python train.py --n_layer=12 --d_model=320 --n_experts=64 --experts_per_token=2 --d_expert=256 --d_shared_expert=0 --activation="tanh_gelu" --moe_layers=[2, 3, 4, 5, 6, 7, 8, 9, 10, 11] --router_score="sigmoid" --normalize_top_k=true --routed_scale=1.0 --balance_loss=0.0048 --balance_bias=false --router_cosine_scale=20.0 --init_std_router=0.00888 --lr_router=0.000255 --n_head=5 --n_kv_head=5 --head_dim=64 --vocab_size=5359 --norm="layernorm" --norm_place="pre" --norm_eps=1e-06 --positions="learned" --qk_norm=false --attn_scale=0.125 --tie_embeddings=true --parallel_block=false --extras=["capped logits"] --init="normal" --init_std_qkv=0.0174 --init_std_o=0.00355 --init_std_up=0.0174 --init_std_down=0.00355 --optimizer="adamw" --lr=0.000777 --lr_mult_o=0.755 --beta1=0.95 --beta2=0.99 --lr_head=0.0159 --grad_clip=1.0 --warmup_steps=461 --schedule="wsd" --decay_fraction=0.853 --decay_shape="pow" --final_lr_fraction=0.0 --batch_tokens=65536 --seq_len=512 --doc_mask=true --train_tokens=513800000 --steps=7840 --dataset="wikipedia_en"
Below are experts of layer 4 (counted from 0) of a mixture-of-experts language model. Rows are named router (the router's row for the expert) and show model dimensions 80-159. Each number is 128 + 32 x the weight over its row's rms, rounded and kept within 0 to 255.
After each expert's rows: a language model's description of what the expert responds to. This comes from a sample of Wikipedia text that the model never trained on.

# expert 13
router [136 134 133 113 152 137 124  98 113 164 134 135 175 110 150 160 124  58  91 127 122 166 172 117 152  74 143 133 121  92 101 106 106  55 132  88  95 190  71  75 145 177 136 123 165 120 161  85 153 139 107 154 124 168 177 180 184  97 181  59  85 135 151 125 128 158  85 163 111 117 134  68 137 166 150 122 124 130 116 164]
Description: Articles and opening brackets

# expert 49
router [148 158 133  97  99 112 156 130 130 168 128 185 163 187 156  73 129  56 101 146  98 141 115  99 115  85 108 106 149 109 103  55 155 103 147 130 106 160 114 131  87 206   6  94 137 165 130 103 146 137 157 141  85  98 156  73  97 132 148 110 151 102 125 181 162 126 128 157 116 153 102 108 179  94 144 143  95 234 140 145]
Description: Building and structure nouns

# expert 5
router [121 127 129 145 126 162 134 146 152 146 107 129 128 107 201 136 129 126 110 111  85 162 164  44 147 145 139 158 174  45  86 102  64  95 128 106 166 149 135 106 104 151 127 170 180  86 116 131 133 106  96 143  92  78 141 135 104  88 142 126 121 120 203 161  77 119 148 142 125  94 145  62  61 111 142 148 117 111 124 136]
Description: Lowercase word-opening fragments

# expert 35
router [138 124 132 146 105 112 152 164 101 178 128 101 144 116 153 158 104  68  96 132 112 148 128 121 106 159 148  95 124 104 175 139 138 123 181 137  95 145 127 132 159 149  80 110 154 163 145  76 131 114 123 120  89 132 115 113 123 146 203 115 159 149  99 170 164 131 119 141  93 110 201  90 184 133 148 163 139  12 136 121]
Description: And, including, inner pieces

# expert 6
router [143 171 130 109 161 118 126 126 169 181 119 138 151 102 183 171  86  45 120  95  83 146 142  90 178 154 155  93 122 117 137 123 155  94 172 118  60 138  44  88 112 150 137 156 159 115 138 104 120 110  81 158 103 171 143 152 132 124 165  72  76 149 182  84 113 107 140 138 193 126 172  51 132 148 132 100 132 137 131 161]
Description: Articles after prepositions

# expert 47
router [114 136 140 133 139 121 124 150  87 127 123 160 177 106 136 104 114  71 154 125 120 134 143  94 119 140 126 112 105  83 149  76  78 121 137 135 171 159 118 153 132 158  60 203 104 158 114  83 114 126 108 149  86 163 151 116  89 121 182 100 125 110 129 138 183  79  73 155  71 124 153  53 141 128 107 131 181  81 112 186]
Description: Middle word stems

# expert 22
router [119 164 128 106  81 128 103 137  66 170 119 137 172 116 133 144 153 101 149 166 133 158 113  76 147 140  94 108 122  56 166  88  50 124 147 114 164 114 113 126 121 157 106 172 152 187 109 147 149 150 110 155  97 115 157 150 108 142 145  84 128  83 159 131 144  79 125 133 138  96 162  70 171 185 188 106 176 101  55 125]
Description: Prepositions after verbs

# expert 32
router [145 173 112 119  80 191 109 125 118 149 152  86 174 148 160 160  97 128  94  81 145 158 143 106 140 123 144 134 172 112  78 154 131 134 122 107 110 135 110 108  98 112 142 156 165 142 118  97 131 152 118  76  64 163 165 211 105 140 167 119 150 125 162 173 121  80 106 133  80 136 140  97 123 140 145 123 193 145  97 211]
Description: Years and score numbers

# expert 26
router [115 155 127 156 103 146 108 149 183 163 119 184 146 148 144 146  68 102 120 187 102 123 112 102 127 158 105 121 134  82 128  81  97 120 115 134 103 153 140 152  63 113  93 212 135 140 180 130 124 120 170 124  64 167 135 157 100 125 138 107 125 119 114 154 126 122 140  89 113 144 185  80 139 118 135 129  99 178 128 127]
Description: Quantifier and comparison words

# expert 21
router [109 129 135 120  88 110 149 146 103 131 127 139 168 125 136  80 120  76  64 137 141 108 122 113 164  90 120 107 168  67 116 109 130 121 178 135  69 131 105 133 127 121 224  99 131 122 132  99 156 116 123 139  97 126 133 152 135 143 115 110 162 128 173  79 153 182 160  68 183 148  73  75 132 126 126 120 151  24 108 131]
Description: Numbers and names

# expert 61
router [129 144 129 127 104 127   2 179 144 139 116 128 132 137 133 119 121  88 170 188 152 103 119  95 143 160 153  92 111  93 183 121 105 136 128 136 120 164 115 146 174 152 187 196 187 161  70 107 131 132 129 103  76  92 108 143 121 132 195  74 151 108 200 135 132 177 179 115  98 145 134  94 145 102 126 106 157 126 136 119]
Description: Career-table years

# expert 10
router [133 156 128 120 149 104 142 138  88 146 118 155 126  96 156 147 125  99 140 150 129 147 128  61 103 118 100 108 189 119 139 131 110 120 191 110 107 169 109 110  57 141 163 125 148 122 133 109 153  96 129  89  75 126 156 132  78 141 167  72 146 102  99 118 103  87 150 125 131  78 148  90 178 130 154 138 221  74 127 145]
Description: Table pipes and braces

# expert 48
router [124 175 124 142 110 121  87 124 100 124  93 176 138 171 171 102  81  92 107 136 172 173 149 100 175 149 111  93 179 107 172  54 114 110 197 133 112 184 129 157 138 158  86 178 141 144 144  95 144 119 146 131  91 119 151 171 101 102 116 123 142 140  94 151 163 140 110 107 103 166 134  90 165 127 121 109 124  52 100 107]
Description: For and ordinal words

# expert 46
router [132 221 123  92 175 133 129 115 124 144  70 135 222 126 144 140 125  44 115 133 128 140 117 113 149 132 104  96 118  67 112 136 107 103 166 162  92 128  62  97 122 177 129 132 138 127  83 147 162 120 115 130  48 110 145 158  97  87 140  60  35 128 117 141 173  99 148 108 124  73 126 111 156 173 172 155 122 123 148 220]
Description: Consonants inside names

# expert 16
router [115 117 137 116 140 127 130 173  97 178 136 153 134 119 158 131  95  84 134 140 192 135 135 120 104 129 145 102 117  70 162 131 114 102 181 133 146 170 112 135  71 159 189 153 161 122 127  46 142 130 137 135  78 150 149 141 139 138 135  99 117  80 141 103 138 148 125 135 117  96 161 104 156 134  94 145 178 157 128 134]
Description: Inner syllables of names

# expert 27
router [102 142 137 132 120 158  86 136 162 139  89 106 124  86 173  45 126 107 146  99 109 132 105  77 117  84 126 108 162  96 136 137  74  93 202 137 132 100 129  92  82 149  99 101 118 140 125 146 163  51 132 180  85 169 122 127 143 114 130 107 155 104 155 157 113  86 147 136 165 127 149  52 137 165 119 115 163 111 119 180]
Description: Locative prepositions

# expert 9
router [140 223 121 130 145 141 138 104 138 159 120 159 133  90 216 133  82  49 134 146 123 118 162 153 171 170 157  85 149  93 119 126 165 105 115 155  74 159  89  65 125 113 131 147 151 111 107 119  88 140 111 177  73 187 167 155 123 118 144 107 129 107 120 124 134 118  96 216 169  88 134  58 122 144 144  72 122 130 156 138]
Description: Verbs, conjunctions, adverbs

# expert 52
router [185 145 127 183 121 137 133 181 112 139 160 103 134 142 166 127 114  84  85 133 107 123 155  94 113 144 132 103 105  54 138 161 126 109 156 148 128 113  91 135 122 161 137 212 160 137  38  93 105 148  79 133  87 110  85 102 106 108 137  93 133 103 139 193 118  81  95 135 160  99 144  74 166 119 128 117 141 122 157 162]
Description: Word endings, closing brackets

# expert 57
router [160 131 148 105  83 147 128 110 147 136 113 137 121 128 141 146 127  96 113 131  86 162 145 122 109 130 125 126 173  34 108 127 119 109 135 151 117 129 114  69 120 169 131 129 126 141 130 150 161 137  50 153 147 184 125 188 165 176 151 128  78 110 137 150 121 115  94 122 125  82 141  95 129  82 141 121 139 128 111 162]
Description: Noun endings, closing quotes

# expert 19
router [145 184 132 137 131 136 123  80 126 129  83 133 177 115 123 134  88 120 141 158 150 181 184 137 150 170 161 158 135  93 105 103 118 102 172 113  59 145  89 139 123  99 126 139 161 153 119 120 149 150  55 134 100 111 146 175 106 160 147  49 153 109 126 154 175 140 122  90 154  64 118 111 114 133 131 140 115 126  65 140]
Description: Word-final foreign syllables

# expert 55
router [115 145 126 114 131 129 128 188 111 170 164 176 157  70 125 134 120  57 104 113 112 149 137 131 168 182 124 127 107  74 157  74 136 114 125 142 116 172 147 140  77 139  45 178 146 118 141  96 152 100 140 135 112 137 121 133  84 139 134 119 132 155  83 160 150 165 113 141 130 146 193  77 139 113 138 100 180  45 115 164]
Description: Punctuation closing citations

# expert 36
router [123 147 134 165 117 131  81 181 120 148 124 113 147 162 197 120 115 115 112 133 149 129 131 118 146 130 157 144 110  86 143 151 144 103 177 133  93 142 107 108  99 171  34 129 141 151 136  68 156 127  89 113  77 133 132 146 101 151  68 132 187  88 146 131 176 130 133 125 111 116  85  89 159 102 160 100 161 197 121 105]
Description: List dashes and prefixes

# expert 51
router [158 128 139 122 134 113 177 157 105 142 119 139 121 121 154 117 114 121 124 152 120 131 114  84 100 121 129  87 182  99 127 112 121 123 146 135  98 186 105 114 119 175 155 153 142 178 172  87 134 137 111 110  72 124 149 108 107 124 104  75 132 101 144 171 134  67 162 114 107 109 168  88 128 155 116 159 122 159 127 137]
Description: Cyrillic bytes, assorted pieces

# expert 29
router [159 138 114 121 130 120 126 168 125 157 133 125 149 104 163 150 142  78  84 166 120 118 170 103 120 134 120  95 123  88 153  82 106 124 189 147 139 175  86 128  78 132 129 129 147 138 117 149 139 114  43 162  77 134 115 106 110 133 186 124 133 120 171 171 161  84 167  75  82 147 146  84 139 115 137 134 190  43 126 147]
Description: Plural and noun endings

# expert 20
router [129 128 130 148 184 123 127 128 119 198  95  91 142  93 212 130 110  71  82 148 144 142 161 102 132 141 119 121 136  72 100 123 146 126 131 139  64 167  98 109 134 103 131 162 131 140 126 121 134 121  56 122  74 134 139 138 128 161 147  91 107 135 136 159 145 142 115 108 147 145 149  66 138 152 161 113 195 131 157 141]
Description: Mid-word name syllables

# expert 54
router [118 178 136 148 113 167  66 161 146 162 111 109 143 110 144 155 108 146 156 150 131 160 161 109  84 131 107 138 174 102 176 163 112  89 201 138  98 149  94 109 182 216 101 134 161 160 109 145 116 111 149 124  73 156 140 156 104 108 167 136 119 140 130  72 164  93 112 145  83  95 115 106  99 168 175  63 103 137 100 159]
Description: Table cell separators

# expert 63
router [139 193 140 129 152 147 126  98 115 138 152 107 204 163 115 172 166 117 108 132  85 133 160 125 112 160  95 155 102 108 156 176  40  82 140  48 105 153  83  70 124 146 128 118 160 134 103  76 113 158 109 184 142 148 114 171 132 162 188  97 150  38 143 156 143 148  75 156 114  74 138  82 159 184 176  82 150 129 177 151]
Description: Clause-ending commas

# expert 53
router [110 173 137 128 118 110 145 139  82 174 120  66 141 161 178 151 157  62 141 129 148 153 162 144 160 111  96  91 163  63 122 114 108 115 119  82 132 103  88 133 130 150 115 189 142  99 182 145 160 144 134 124  89 164 169 119 105 124 148  57 155  82 196 181 107 129 126 178 116 140 161  87 176 181 168  93 156 132  56 137]
Description: Word-ending syllables

# expert 18
router [121 204 133 153 116 159 140  80 112 164 144 144 160 146 194 117 149  96  83 144 139 141 182 146 168  97 114 123 155 127 164 157 105 128 159 120 125 165  93 113 151 170 123 173 196 146 111  91 129 124  93 170 122 191 180 110 120 111 157  97 127 105 142 142 137 115  88 172 109 128 132 120  91 121 137  98 156 136 149  99]
Description: Quantifiers and clause links

# expert 58
router [137 142 122 166 104 111 131 144 140 143 170 118 163 151 172 142 182 106 125 118  98 117 163  87 193 145 150 155 157  59 129 119 138 175 140  74 134 177  71  94 127 184 119 131 118 130 165  73  87 154 112 141 115  94 104 167 166  76 114 103 167  98 157 146 136 145 176 164 109  83 126  90 145 168 142 105 118 120 154 195]
Description: Plot-summary verbs and nouns

# expert 23
router [116 222 125 127  81 136  92 149  98 150  60 107 166 101 164 146 130  59 119 139  97 155 117 102 131 150 155 132 137  86  87 151  93  83 134  77 100 158 104 148 122  79 102 179 147 122 210 133 129 113  89 160 104 155 110 155  64  88 170 132 111  99 168 176 136 143 137 133 164 115 167  80 138 101 162 119 153 152 104 155]
Description: Prepositions and function words